From a checkpoint of a small mixture-of-experts model trained on Wikipedia.
Size: 10 layers, width 256, vocabulary 2048, 57.6M parameters.
Experts: 80 experts in each of 10 layers, 128 tanh GELU neurons an expert, 2 picks a token, a sigmoid router, a shared expert of 256 neurons.
Training: a variant of SOAP for the experts, 582M tokens, 2381 steps.
Below are experts of layer 3 (counted from 0) of a mixture-of-experts language model. Rows are named router (the router's row for the expert), up (a neuron's input weights, with its number) and show model dimensions 0-255. Each number is 128 + 32 x the weight over its row's rms, rounded and kept within 0 to 255. Numbers have three digits each.
After each expert's rows: "mostly gets" lists some tokens that are sent to it at least half of the time; "comes after" lists some tokens at least twice as common just before its tokens as in all text. This comes from a sample of Wikipedia text that the model never trained on. Tokens count by the router's weight.

# expert 50
router:145150156116090127124108084190136116080092142106104109154209113128125140137134102173109143150186094133121117152155137132109114129083138129122111120111163112125128114096139146136076110166108100173128173122159122089172090033104081158042139074107139172080094155143192135133154146088150138140124176143143126080120111124126158127198139116155081065128107119148128146111140129083103171065105159077130061149154114086176125124125117143078085104117093150164122133142144112192164148149169136134052166137092136101181101112074113138105192063122101141121143099153128111131139171109147200170128148109053131117123081157126186133164098114116133177120039111134110125168099118146164108097162102122129113108084082117165183195178130135123131160113177150134222122131062137160159086143152123
up0:126173177127132121125101112119132094144120136084095139157134153162069158116172206088083182113116104111166094102146150136129150098089135087141150138134136057113177070126162159067144143164130135139074161125170211144092133153133089120166142120153166118123172125102163079061141168143119151101137106062129120124153169176110150192122141096076130156120041134184159215106078045135113095131144164101133083089150161103130127097153105074126148130129167126128176121092111077080122168104172129090144135150148183161160146108101109141134087135166100134149087083139135137165061144086133130103144203108125132116158065089130122158128146132118138114112146124130179171159108144115129097058150171158122103143173152153118174177084167117174144075141103143076084086125127117158180160130155150
up1:169144133173133134122134093154127157109151161103209189113064099090226074102101152152109145138127124120108125147132162144083152158140148108132081131065103072126095140174097131153070165127183081126115059129097146094124132116179099087122113122174122162133115175137120120231152056141129135133157100114032186117192115076137124117086138127118149140066091108154120088098138108056132161148189127159150180169129138134095129105159138172126120048093136100106111152135092094119111108164148117139120145126126115126134111083173150133151144121122141158168142120137102110134108083165158134112154129059119093128153143082162148110146126176182105127116108109090097139165129182111189102120096179093170140172133121135128162177181080125119149103050093095135137111117173097124148137124209112
up2:147109118094136105055149094140178094167136145129144219142086147118096083151148105141118157155067129150117126140102157103051155166129129104129113184120090161120152067139129141105071171118144113134125149123042082188143134121108099153166101162124181169112126154065105158171121063170125095090110153107071156119133169143152249165132174096133127147123125077092113139116103232129169154102151133103130101148152093158143083096092107120124098133119146179209184114179153136168118107168146121112105111131118163102150154080074147161186158122168112153132137135134110111109133125156076117122159152075108136114093070117118178151108082124112162104147142120098136147079101116108121096123145129085152133146130193156126150164125148109163121122157115117121118129086112195117054120076083082
up3:134131144134145126059132123130107096100150129099162120096146097085057165145150143161120086173108099130089167187139127125112159136141171097183117132106103142102123099138108174167103147114174145212198146088126142145114117094109122148070193157086094097190137184106142211148139141112216146139143115108155145164162210166125139108067088074115116103127171082091141138089127064104128131154098123136105151176160152077144158138131139139195127121084117143140129083189161140164150185130180114160094140112087127120145078124103153038138104131112180097109102142134106086113113104089146137147152139138142133177130132134093090154095125107122221108077126120102146058150094118154178109107153066195114153163092116196097139127137110137179133097124160153131099155088121129109097156097144143
up4:136140178121079133111089117129163137153100143098137160134113138125174171128061095202137079154127123122136106110166117115136133167088141152153155102077097121150093056102161193151084098087137093075126203120122115161181138088082161136113091192094088130118096160109194096180126123115111107167145133138118159136109110115116095099117104120146133085122140073094167136121134083127174181125154167137117100114068150202169138133134175156081101122075126112118124130108169161140136147166129066230079126127167153168135110185122110109174167088161127113131110155111140089057114163106148124137100156149107172130150120106065108156171068076092187139194083135126137136201119109137144146120143119121196159149126112164105118146095120101125187084114157118201136067169142116159095134119169161
mostly gets: "ill", "ell", "bert", "en", " David", "•"
comes after: "\n", " Ar", " Al", " H", " B", " J"

# expert 10
router:167219112087109109147057124153163120159153084139139101167138149138134045136156111088153131168145140155216127125153124141131073133153078113095137135090117124123156125119134121141115181134116129130096106176045121119049162111130120072090190085138135178159151147127112145066116141171154091197185150101127091071169138049107154109127118141139122138118115071130146166075137100167158125091113168124151191137139171104078112132119121133106098125137090120103159122164121102157154123137166097104086170130171151122187145095100137141141123164140162118138092133117121134148085200139148163168143087065139108117068111092124176119146144136063054161166112186112137139133088177077132104134161079163078093132135098107143218135145142122132100132146188173145142115167161143126137119103078094
up0:126162155130122136156129191134138139139117102111133088112169116153106103116127103114124124168120168156164127116125172048129105118149076093133131155107081159102064161091090106157114149157142091130118112084125163139125131130146111057105172038131126053128155131138183106090152097149118180085149197121096176126111114129125139050086117104093136063192123144119128117183142111118148136102162165112080142235212079132129109134143125059155124155119076163134142166142099181180130099108137159163127171151136071075108118144136109130089131145129160076124123145090131178145178095155155029141148143118111098139098164143113121138125082073166113130129137132141099140128096140083059090084140066150150105123145097125155109078117110111127143086148090167119095182161067097122154157083147076
up1:131102201130107139194136126088151130136135149172149165086120140133068075139113147156157156110087119156121090086167119098161122130113167155103121097154152113136168096212108140160086187160112173150131145142116062147142158112174103111140110056086242129106072150090071089134116121119146150121120096114110152112131140127127123142102139074147132142089072137134158133136129165082141104174123098104131125167068130075135080147091127135114111168182109082119111108161181102129129171160168125131145145145125134127111137105165114109126095154154149102185120119158182069233128176136118126128142169112129117065124072178116152129090095105083118106130159123142116065168093136110160155119162097118113058094097173118138093143060160197098186112128153132184142105080117171107088085151059136
up2:080176140093172103140113094176109210121127121137104135136098138055127162121116088107134103177154089153085104128097103176166114076099067160090091152122130121119164085131150166126147170163163143170123113121087116144190129130177130070059081107090100181156105128071105102098122070155141148107104156164095148084106116129147147130140086161097160158104141127162109123101168173139096119099139136152087165156094137110162085106126127133123032113110162103048120128145126112154110080115142080134092121092132122213156120084078148125147157155116148125198108100086077159138098158175175139140092086084137109140136114117167084177128104125156124199161127093177125153138077086150119117081074169100133102062144084158133112167102140138114090193164185165091149134112158154088148156107142132
up3:127144165145049088090145163088077131132095068140141148103121142118113140100157168167110130114129115138122085124115132192178106139134136126126116095149098098122122152141088144154157145102102084099076153125125153081120115121050174136106157099137123146089147136149178161075081107123158091120139095126171095145153087143075043074155143126134087101139155098083141088074180154112113114202117129146041137100179125094078120130158153142164087091151094115139115151159079082177144110135133112097159138071144086122105124159047087133153151183098164117144177178110087137130112173143135141092074144080127140114099126110145085126166175055071122093130081150021137112100144101090147117132125198142147115116111140141144106116132136108135168144162167153106143112138055161072102095072128175
up4:129140153107138104120075118121134144100129158169130113173118110152126090116100090137099188138106164132124154081085131119122126103146171086108099117139165129085253083112124194200178144129114142109071124112132119092123102142123129127061158137111097134198139124119108083207187115131106102146119114135119120120135130140074127127156086182095117148163124166110102138126148158112092181140141088155129183116106198120086133121108166194106155150084128127142229089165117088108103152112155126146104123152087113146141156101116148130081191162083109103126156126078063154117082099141117148170128116123117055190163134154146116134135147165151160079085120188131106133133178101103155167150111112135066145159147143124115054114142150169074121106113122068138183169099090084125168205187104144
mostly gets: "bi", "ni", "co", "do", "ã"
comes after: " F", " f", "f", "F", "o", "in"

# expert 44
router:127106143072119080133180099162141055143154105120128085169189192085168143128121105105099190102125137098108099142148120096068128188136103158141153134143111108122154179077123147170078165159156117142135165140110107093071152113084110107079122138098118164109082155037149127078112123102150152091156090085144122111118206074177112067174083148136101104189154135148132132176082131088102121087092210133109126157068187113159084108121122157090078146145124056206110104172141115128181127115149097206090152104136188090134137120108144100118138139097106126117118141127102132124174076100134118169121112144206127139100116121097143135085126090105133152151162130127130175097121123087127155123163158120131164128128085123140126135049161119105109147103090158174191165134138119162173086124121099
up0:135095093126106128111167127138184158166120114085182108122094093111127159098180137112114121151122109130107138090145090056106141136172115098066199102124140108092201113138124088056230080134155096096145108118066115117084119107177142082010100088113150083178127138063160150113126097118152101112121127126123097132137110090094146155173080180198085165150148119137169103144129154119189145105157132099142121176111080138140121101123147090114140171099139113167134114094125106096070111137194141163159074096083136141111144127115142110189133108137133137142113134109120098145137109108137104156117134130155188091097165118123153146101133108139139131099189134141077102139114073142206183104115178114159096130130174100141096126168167130116094193150163118079210109164096139107106138099104065
up1:160172114088089156107134106130149141115221132072117129124149147112160078081122103151163177159102154082112108123151153114152130130135195146165074148127110127150094110123127122148120137128189108136150141142143172137076132144153145193133121083115152121142101082094112098144085125130113161077122104068134111154138117136105230192101125104111132097072149084127145090110111106130114187136079102178117188112044118114157065118108094154046125142103098101165132079081121101116098123130116082126109190138177196075156167110176099144138104142170113131155156086109140153125170122111168136114093139099181187076107120150127107132133095123111179115144158167131142112165138183084108098148200129034138131167123099061141154097069118078143122125096109156147113059155143136139169115172096124
up2:156116142165096114114152136071115092200122117179150131119126132099163151111111111153146175150146116149178106137126151153146148131137124063192171138130125109143143136095160174121146093110137069079134145115110152162157106202035189130076101152122079159082099128126140124159214174175070097131119154139123056130100112118111119155142088138156154102119164091146115075113143139070173136133094127099145156145070179095104135066139074126204121153111146086081121104110123138074072155126172055124155148111156106154143170125133167130073164080105110083208123121138125105084109086140074148160109121087147118153109137157174130116113090171140138093124152159174080139127106119125079135138104144128074137111119143153167096173147104150186120140158085113211148202175132149129106102114177123
up3:145129129056103146079108142130116105105169162122081167157120071080059167120145120166154136140140060123118113123180091047071118160174123129165117107171107075079142182168101168173074109054079162122121156178102118148113115119163130148135099175073166131104144073094177139142137140125130107138115140097117136114083154114130080133097228158137116176104134141140146095159112078150105152114059134075125134104093163104187050056127172142184131145134156115127123095139119087136144148129157093195102117126089123107095091143155136113095161193115116141133116120078098189095190142138144137120116083125149142133113084178146185090141177149139152155135176099075182121152129117144135171117105169152097204118080104168129163170107151137111130100108134124132112135136139150125121113097083178
up4:115149140138134113116152147152139140175152090114106126162109124175133086135155111076135094100180123077092143133130101111149074161193123137120145077086097162140120183126127151133098126166161126079121062126132170167086135122126146162066134103094100143126119177138193152113097135147171087073107147150146132122098139122058108062160127155121063112151121122089142092136150108111138111174098165102094207161163146165122196131181137029109142155159111113142146089100079156140025133145135135159082106078118107200093083059137122085099146103112131095100120108124159068100141126189145036114112168114133185150133146125115131169137179101149094114159169171138143176135108129104161185135151133087150172138156105130177116115164134123177132122209144139141148123143111063140143113092173142
mostly gets: " 19", "v", " (19", " 18", " March", " Ber"
comes after: " in", ",", "|", " |", "In", " In"

# expert 47
router:155120148116130182175170097168166060185101116166129102104121156134127102130078136088105150127126133163079140105177180057126112132150138128152127108095166084081130115135116178119140093115095099099072129151069135095098167105089109066117148077098170158105144093116085125088060102122181159149106102131141177099136120104117120127155121127078133105182127150162132174147134114085119132140083107146108042140136138127150118106152119159072100118133128066103191144174156078151091134132126125128149147242162166130205159121116105117106090139183154107139119139187145119153151087135161146136129189097158174108144118129138186117120104152157126134190082095088172136172109173116108110053152139106134098104194096150187110163135219162141107134127123131160120141181118096116070082137107145
up0:209117081074132210171241121079080080123140128190186084176106105197092112090151127131143090101118122118100124093102111140093158166108077173131159155123163122164159135181118127155104154055162148146107112149069115166155163137109136136145114093096137123097081082115121119144067100143218112170167112160118149166084147140156132110107105152113162058129121107148115119166183129121150095130159151083139137102146127109160191138132149089165092101104105112108114135136135048161144128085104188155138173098127132143124105066141133142121107142113132151174079088105117148091131153112153125103152095092118110133119111143155123125169069128111088073140072085134134120156070088139155156140089166192125145068100141156115118176133129048138123133177133126113141081177117144114118113119189141
up1:134072104135123091120111117165099153116117149157020087123200129123121137126123194103108145134149100139107156120134134121124206158068137159142146153082137130109100159134106156101142122091087119103136110145091154134184099100105171171095095075127125121085183178140105202141119087136106139146201121147106115098123155085148135195137116113101079084164123140136116166131124090116154156164134149093127103160107137171148042129137130125095117147179146106190106121113154128128096121087216147193155099169121134171079061099075138104096152167124117099138111107180123107084115152139129131129131153137119129134117172118165138090092166137124083169153117149130100110147065109190065097120149129029096133146155100066117087160124129091108144138085107205095136138177125052120107114130176068
up2:170126077132135118155128114129050111055124112143133116107164196146178141109117100105125183098179110150120101128164145104138162165092150198155119104096154133135093090122142140092140156091085136130127124145102134048093066145163066048144126146232145167170093141135161123164112152114170126126186125173122045135095118106117122129116110108089106087083133150160134133095082126077138176125120165154074103063140186154115157118092127099137151132103132068082152118144153113133154136098133122103106168176109160157108137169111106169092142147090132117146121141145180137117166107098128103095040111231149081196100089150133155118066143151067160131158124109123161153130151165088141076117099154164096101119133067123144101178157119129117140129162151137141113135060117130067152126154134102
up3:099204141115188152127181125175140145127200104081163086125103139124139128158168064070119110142120107167148140150100123103121085144146082140146054127143143087122134089122144149133166157171110076145095124075148082083150116112156169137116102111115206185135114157132150145062119110148171103187146126123086125134119098099106146174106115138091131099104124141102128135068141124167086130120129142093030092112052098167165127118153156137106105145086118114123144119144070130118171075163174107144126104124094130135088114173105178156137063120094127109090154200107178113117140147094151040107158103139096147147094138111152117175130116102096094155039124135147132110092150119135110103051185153183137114106142048175130116134177150112137154081168133162126123126057138116084162117082136158
up4:076124154131142142116132095094153139095080131180163142139096131063108130160190119118077153190112118156160180169048131112153111100171147148125119147164070112076105114168107167167121154172173135117082082130086143150087146118115095131092140163065063125125101123137155088125092138172148111163208101164149128104111118199134125109038150192142158129155162133131142158184089186108113122156111119147119099113138127078130092101095124161110139096066125137156126112123163119119125157129171102185091097159076182110196140161172095139101176113101058156119184111117145141130147123140136154108114105139145171102131136081090152111102052073153111149119100131149125146158143085116130118090099088165118162119092099218113159153147148125079131127136181132150043099138132175183158114120091148
mostly gets: "M", "B", "P", "H", "F", "K"
comes after: "\n", " (", " \"", "==", "-", " U"

# expert 15
router:185150101121090117178141057137137119137089103191185134208117161106195135132125103097126134152147116098107123111102137125106080146135139101109106149098152120082168118148168195133107164140129168091098115127092090104164086132082157099099106142080173118147131152106126096035121111101154081096115104177173104114152191110162176146107182142098096114106135168121183071186186108103064183156091132085143133175119108109096131161040121137128127158109194114104133103143155089135134148165155090150114207172107120130138122089145083055132207148111161079146136117079094161128084120148069131145115139085125146151092116141160158098101112130092089143100136104218141145149100176092144161165114144114142104078138083143107143146070176102130153152154101135103133124137169138160121104105127106
up0:087116169157115118127136155172105069068114096092108073105164104140137169135165180118168144081094117095078114137098111122150188083058061122135090076120147157092085184056137104085118128133069071131100078124074117133153125134037156152157102118162108142147123112159143139114106151195137124109189124129166159160116110087098129107139236135150174165089162137171112145098107121146083157123114129041034079089105128151155184103149129091162114116171144138149132132122122083123153135139111109140107125115106107160126114158164106137100135145201201183109082147099082147144191142152136136102154124130138160094119123096128111136107128124220108098132127183147112141169116200129149137154152106150135141085089096106110139174120113125120144140138199119104158124126141143107126157104129174
up1:121103134134135175146135117141166043144098091120153124135105107116090107130164071143142148080155151133090112157144069110163149155125072125137137135161111102146126151182085144135183137135121180082123134131108105181100134165110203111062111160050136069157118050160123091134136134122133169147163160112096163142137154098146088136117081058149144152119166195096108102190076124120133090151144133165120170156180166115131106116162137135088185171101132119069190141121165106121121059115129125108167121127174079141051131142106131130103128077195128099108153186106150138172146178128111134162090088107179102178100082094136144121142140134162113076173167191136201172181109146109111115158078053121122139151089078150117097141088104119109119091109146120136185114153095149137124097106115171
up2:110135138099132138200130125137143102102098074148163143128130166090178115130154189101196140136167139107154127125163128082144113032126065122146095120181130146136179137080156141082111145112126122099083165101094130131101088093131084156127120163149112117130173089147086134125102108078157106143123096165097079135114127130091146186102129158140186125143139121133151177180097106098130138094099173102125085124068098115149119196108123152093142189020183137115108119124128149166150106162151172184099162131087101120126140106117147155113121120135119171143110092109146155182076110117127086255139107052108129157153135149199116157111123130159151154103137092113128138106177125113109118062140116146126139163130068127163108107126126168223055139054114140183169166131111142109145131147104135
up3:135149142127152142176175124118179086154129136159094151168123168111075142146088142166119133125170081134123087162087141096157142107129161114034104112168170128110201160127106156120127123202109170159097123131167118143188081109065130156097097130126121138118151174090147080103154127115152152162144099146144172096110109093130132086070113174117110147173131128101110135169162127122113113184103110111097089124169159136170177171097132020073079070063158058145143125118134122121122140053156141095145116159122150116144131108113129094160155067110105081072063141111091110092085171114113117157149095109165118173115087115141136089174130131189201129104157139083123138187149135095080166123031136169117064124122132120122072081157138120127137141084131160111140084128131149145088157141125125
up4:124165134185106087182127159093168132171103099133120117131155073160111168104043096112168075164071092073120105148094099112113120142091124122119102089103136118087115103116157149166124143169145193056145133077159066080098133082105111105121108106145146136115119145128226115121125169079128141104125159134100136117160154107154160193127167100146183131126095158138167123178080095154115145159125115116137097144132068076112157119115083108055098145155174108149082084110180125155066144104166136161125143156117112096040159095112108142135079128121088155168119147109103127089109125104094123121157119134150094111165122105067085068102112123130145104162144069141095154106173161094135169162160019168103080122172124165146092074178147151164145168139143106145074137121122163147124086103143141
mostly gets: " re", "ut", " Re", " so", " Ro", " Bu"
comes after: " the", " to", " a", " was", " and", "tri"

# expert 2
router:121173112121103142185140112117102109146146110133176157123129111164164147133100089119122158199108086097152107143102180094100175131133133123112149143160161131150168182110127136133096145095163104088090109115108119075117144137113096134114146155075117082140096105105118103102113199118128037086125121131150163170154127097141128155157054030055140151180100103141184104100148127115125181064023134128144179146066138095091081129168117106112128080145101112153161153097129101122177131107157101089147115200166165121117155143096096158133133102153143147143187117065116156093097156111113163193159153078132153151109147136118176105173105141136102136158162108151158134175133113080140138151104174110132129133140106109140187154190118032100146152172090128159134181140126100193069120101169158
up0:138124127131113158136255139154142116157117105165183159155094117185182150136136123135135170127180153107159118114166074161128128148109123101176114110181103141133123147113115077083133072075136109101111151150118147136149116091111178166065107148141097147153087125138129129058109108169128118102149107123131150156151075129162105163077060136152161099069132130131139097101120081127162109139114112057124139140114106151159107100128118133127073179109201065128118133133128124123123156139093118106167134057123066089084089122119155152100151146125116139194141071109134164092135086109132186133125118071150050138153153177112127064123072096114079078185145136104117157087145092089141127092108100096146125138151099112129065095168119160203064161108100098170134122080127127220158134158134148
up1:094111155113079099127139184164071146137104128121123155151125123160157198147113092125117123103124190144105135171052086124121147130114082077074135133181191104103116118066114120105153103103098189074120127066151153071147093158113135122065137184110119143090121186135142122112126125109158177131115145112133120085134118158183096156203155182105190163174120108122190111131167152131141108183160144114136090076130160126128136150157126193173106107100098083092088132138119098190106169116110194082230132106141097143124105104093118117119180129114129141087095161159094138152144107081189129170139139110092083136120163070181121151076108186142120090125121095134091124115128112086160116121116146127164128157115139108101141173153122116135124208105096126086113159148063106131066099093184163
up2:151113109106093076118113134071158101179153119048159101096091137169110151150126159130077156096156102107114172114114163098084193153162112111143158108116099140085106129152118113135108186129106098130155137155141100174154096152106138133105138105164166161115152125074187131091165115148077170078121134184135195174104085147110149142155098088138135165114144170113119098172131134119116164117134126110108133175090167180153101146157145155130179111182175110138113141157134113123102153121135154072148140122189120132139072108228097118078109171132138157135142132190146104144107139052126122063118137099150177093142130130150134108148145188140199098138102142133148082105120150094190161108114168126163118129195146148166045207161102082189095125167204104101151163132096111109124071065161132
up3:095099085176148112174147192141104150095179118161112085149142134122123131067130188135134123158124170131180144165163077123120100203197142145143159092107153132151100150146160129095103153147162140178176183102159071106110229097126145095138164109157119085137144164170112084146174114128120039131101119181168141136193163124154128120149118138131153114110059134159094102126114138119145144145088128135128054132153072165143117170129198173153171122126145126089149129088103119134087096102163114102124120154183142110156093148047125170155112092124077135061052155117124133144076117114111143127097147074151127105077152133136166111128098148135142168124090109094176085133141132058121141116117204091105137110119138132130104135150173100104138096154140197096155091168164098144111205154157147
up4:140151097083102124204125141156156155185140088126134164172127115144127127116172129133159174081152101125162130114174108106168151130124102096098073121092169137105097175137202133112091155146137183193121128139112061130118096118100125160094163139072159073165122107073049146150127094138119145159060204153174167153125136123164084167131084110136046149100119149093176125105098132129169127154076104156157080142099145118163118158171094163120164095089090113112080114153057140114074139086118143143105104158095185134118134079128108100149157139105147139121123157087182144126152141115066134084133147103132111146121134192138113150079093154093141131126139184171081093104145075193119134118086183121135158158115122100053172131151082133212108111162135063117160139154120103112089150116094096
mostly gets: " f", " F", " c", " O", " co", " Sp"
comes after: " the", "-", " and", " a", " of", " The"

# expert 79
router:111153151132099097102135138117148062125158142160162115156135131147127109120131086115120141140165151149148169141102154116112110127029123123138134044157151084116158158126089148125080155183115130116105117156166124123164148092090073084144173117152163145141145122083085180058120163173139092166132109134099176117127184041124143072092161147068128102140111149179117099183125138104122132086127144167094154084112123117150093099110095199082148125147109120160146089169139124161059116121221077169158154206109141080128102092152177115114140117120127086165148079157112113155177135071132138125139123075193160110125112119158077126132140132152108190094131188150125133133114134090100165168102110129094050170129172118130165192112133167092105182080091105116125156157083155115121066107158151
up0:125102133117144127150071162151165197124102131165132118130115130121156091163146044085110105084123108164109129153137156123113120130151195093167058085112139163138091088160155165187118142095164073135104080075102143151085132158138111077096122131140142110130153120168087085107141113127142135149169120098184146145169089175086086146176072142129101127125142105201129129127061168119153133114179161106106174157118132142136085156114113115122162137113116166080126111110139088159168152073153150103142085118102103126173082098157091162105124128082094134157163134177138086088170170132099200153107128095092161171127136083190106130109152182084137095125118139160063205139059136131181157187121178098123139092107149123149120098192116116147138149116120113088103193086101180164125089190114064
up1:136153077111063134127140133122095066152129100086168182100120138115100098102171091225082107143137181091091134163131121114163115173055093099139133156158137178078123080077113194126142147084196132138104142153142104119161099185094110161113171141167129099135171103079137088140166076084133126147078111108116120171063131127137147091130182119127152064114069100193165176116094182198179112119132133098190115135117101104090121121114142209070134137108155137171044145136117144109133137152091137129121138138149081136139113079107121118152113160099162089125115147126118194108139112204124140132115162109102140136150116101105097164106136119127125132113137091098131121149167085162120137154074143110157132131170148113139163086111120103122064135055118128097100188125178148108111155079193175
up2:163163123128145081132058114126124117126134117168124127136096132082076156134098110197113168072125179144108109094142158096121164111129119104118150142085152124097072115124069148106096126133103113098097099075141126177136125129102118108132118110091201124141191169121105114113071122098158148170123139132117079150143123178061094159104149170162162140197105155077101117091084147116139161149157138106126113150172167120138163147107059099129093124106128090094052126085063128098180125109113134154144112104145095107163182143115094112138090195087105136150075111150102150185176159156152015109139108099131155090118115145093116101157213079130103114132117183128142133124141121149133107138121106109035112135080121155170166103129068045124145142172175111077143083162126153126080125075108081
up3:136151162133107076186138131142126149129118109117115089142122120154092139193167180178146133079124129067145077110187155128138112059101121160108167092153147102181178058154054114124157105162147174120199083137139150071112132129139118096100091096190161105100103202112162088080155130109102081102124067171139124129151119148117145063084161120135137100124141122170136113175121133161130121118151143152103133136156149124117112129107083164148138081159132075113138150071114182139043119098141062135118150152107117114136131090097150152171125113074093132150078120113133127160103166109103130117073151108131054192092115153149065169205088089109113174127112113151170159149112156138106155174129080135107071108186116115171130141135142124168068175097178079074191116117094126133132144125152097
up4:107172088125153110113153130095094226128095157122131124212174130152142159155156166149133161145110176121113125119082186123138117175131129130064143102181144128091105117063131165132096088154129145190114177145159097115117115082139131106127080085162152145069198121137182129108157147095178139078143147173125175131146105110144155125139117107154132141108127107125121091120094127136117148140127110102166196139127138196143165092142126127100083119161166111117157115116146071102082060145153144112121079177200091158087166081087113151120132125147086099157196126084177145131118162069161125114101125134120162130087161127105132171175088147152161097127126088168127144187107169101117129073089128151115127161090085071137145148158169147082074072094106116100105093070049116148165118110040150
mostly gets: " 3", " 1", " 2", " 4", " 5", " 0"
comes after: " |", "|", ";", ":", " (", " on"

# expert 38
router:121155152055139085113159127100131087150124176136133097089146111098156125096145046097121165127110091151102122178183133081105086136064118139163143149150156061126126119134194150108148100141103133136106170086101113116110100141097097133144164149093145158112199092112116136118108103138123118178136113120129108122154130135147084020099157128072101140204093097199149131130125136095156147102110118109117046115084125133164071169114137127089094129184089082051141154150112087153129158116178124109131162145169087119144106125110182118155061075095084197128174107137127123095141112107135159122114105089105147159054084210133132110145091162137115134125068108183165131130134155082170181145179118146078145148118152074154110114159127122129147162135086116162178164147129146171065137101140178
up0:087161109117137134147119103134130119196061118116175062148128127121097140123107132101153211139148129115116088208134075079124119121162131126117175160116115172049137113136117197164091173110151142141109113144122113178073152137137125145102142121121143110035107095151156154146094147115081155133168121112102148113084140088133111065096117119067100141069074129159131086203175129171084195101093125160082073138117140173111087168122163114171114181193126059133127134114133120119109112125137181120123164107132166076101114120184113099138112102094128194149159119130152149150119090147117126168070122145093105108081118160195063142114132148097152126106166150124158078133086143133115124119084119163108077098147072146133058172122157122107081098134106131139180192078156159167127152144094158
up1:132154059088112134161154185089115150146184155135134127125155105140130114118111145122069168083144134094126100094124150122058179121171143127096127125168090106119105161116170159147177126144143119104136139120122132171102127146143119146145177119094194095088105136103203146127068123069161144172101134168126187147142093107159182104094121126072167173085119104089125103151133125107119164073107103128115095181104126156093164122158161130100106134154121062111134143132097156068136119160114100118101092103181172057112165145066153154079130115119108127139128146109150098144123058079148154097165203181109086068097151137182141122079142185175097121103158174138136064126140127089150140145102161133139105132142125130165078172200079139068095163139128151126158121154068168188066183158077098
up2:113146135152183130112173220130113143146171155117131119104100132119161106132098099098100132139141131077127090129141105186061105187092130104206080106158163134099153121189102126163093168111162120123136046125134137110102172142174131188100139056203085145107140228149131089110116101122138111107100099155118146120146154190126151093169141214111170103147144097179136101149133147111159138145113128144139120178138177092044135087127115103133113143115076112100154130119139145126048181096114071103136124132096105071149195159108176099131123121123086099101154058127140106069156137171145079130169169081195144141112115127123115126115096088126123174054153124102136114143084129143149131160129121093121163124124114075149096084139132155086132096175127147110096127140146123156167164068160164
up3:089142121142078150082135181150157063156177088119151142091147130082158113113079108103131118099100084135123087167140115117129098141102095115153099103084138148068154126133192128143123036152099146167109119094134165124128122088137098123088129152146100158139132151165140104091108133146126102143134163141117082198127154169189124076163137149105180126161161111131090129138157163145201134140122113111116127122104107166158105097161117065107130168132115104163120136112103109132111176146148105152175116110141112132153162083126132117138135100113129117132127124071123152140145165094111126070216092093151121124103060097179108134108110095193123116065088070176097137219123182166138130133035052146100085084154107096091189155108089200122096190091156134111132132133134176126125087154197201
up4:066101162148130142127113133129167244135080175115116107129104132125151144086098039097187082108108102181130164158153155131108073125123056072161123122133141109092116123199136035087163102143167165168151150102114117121074096107090090111145127100145177134147098179106132168133119102110111107204118078152101093154171075125142140166094056094189066170171165134127147104128095145130175115129105098111090116208153142115144157129122190129130103072145117125134148113119103149139069112174202141104143076108173105148103101140155115118170077125124120084109128120129097123070163125130125111133157148156174115163094131112096176106141134139111164088113094103138164133155105111096137113143091107147123125117155145149101139123137124115102087140146150062159116116126104094235124168078120148
mostly gets: " –", " —", "%", "–20", "–1", "ous"
comes after: " st", " |", ";", " 1", " 3", " 2"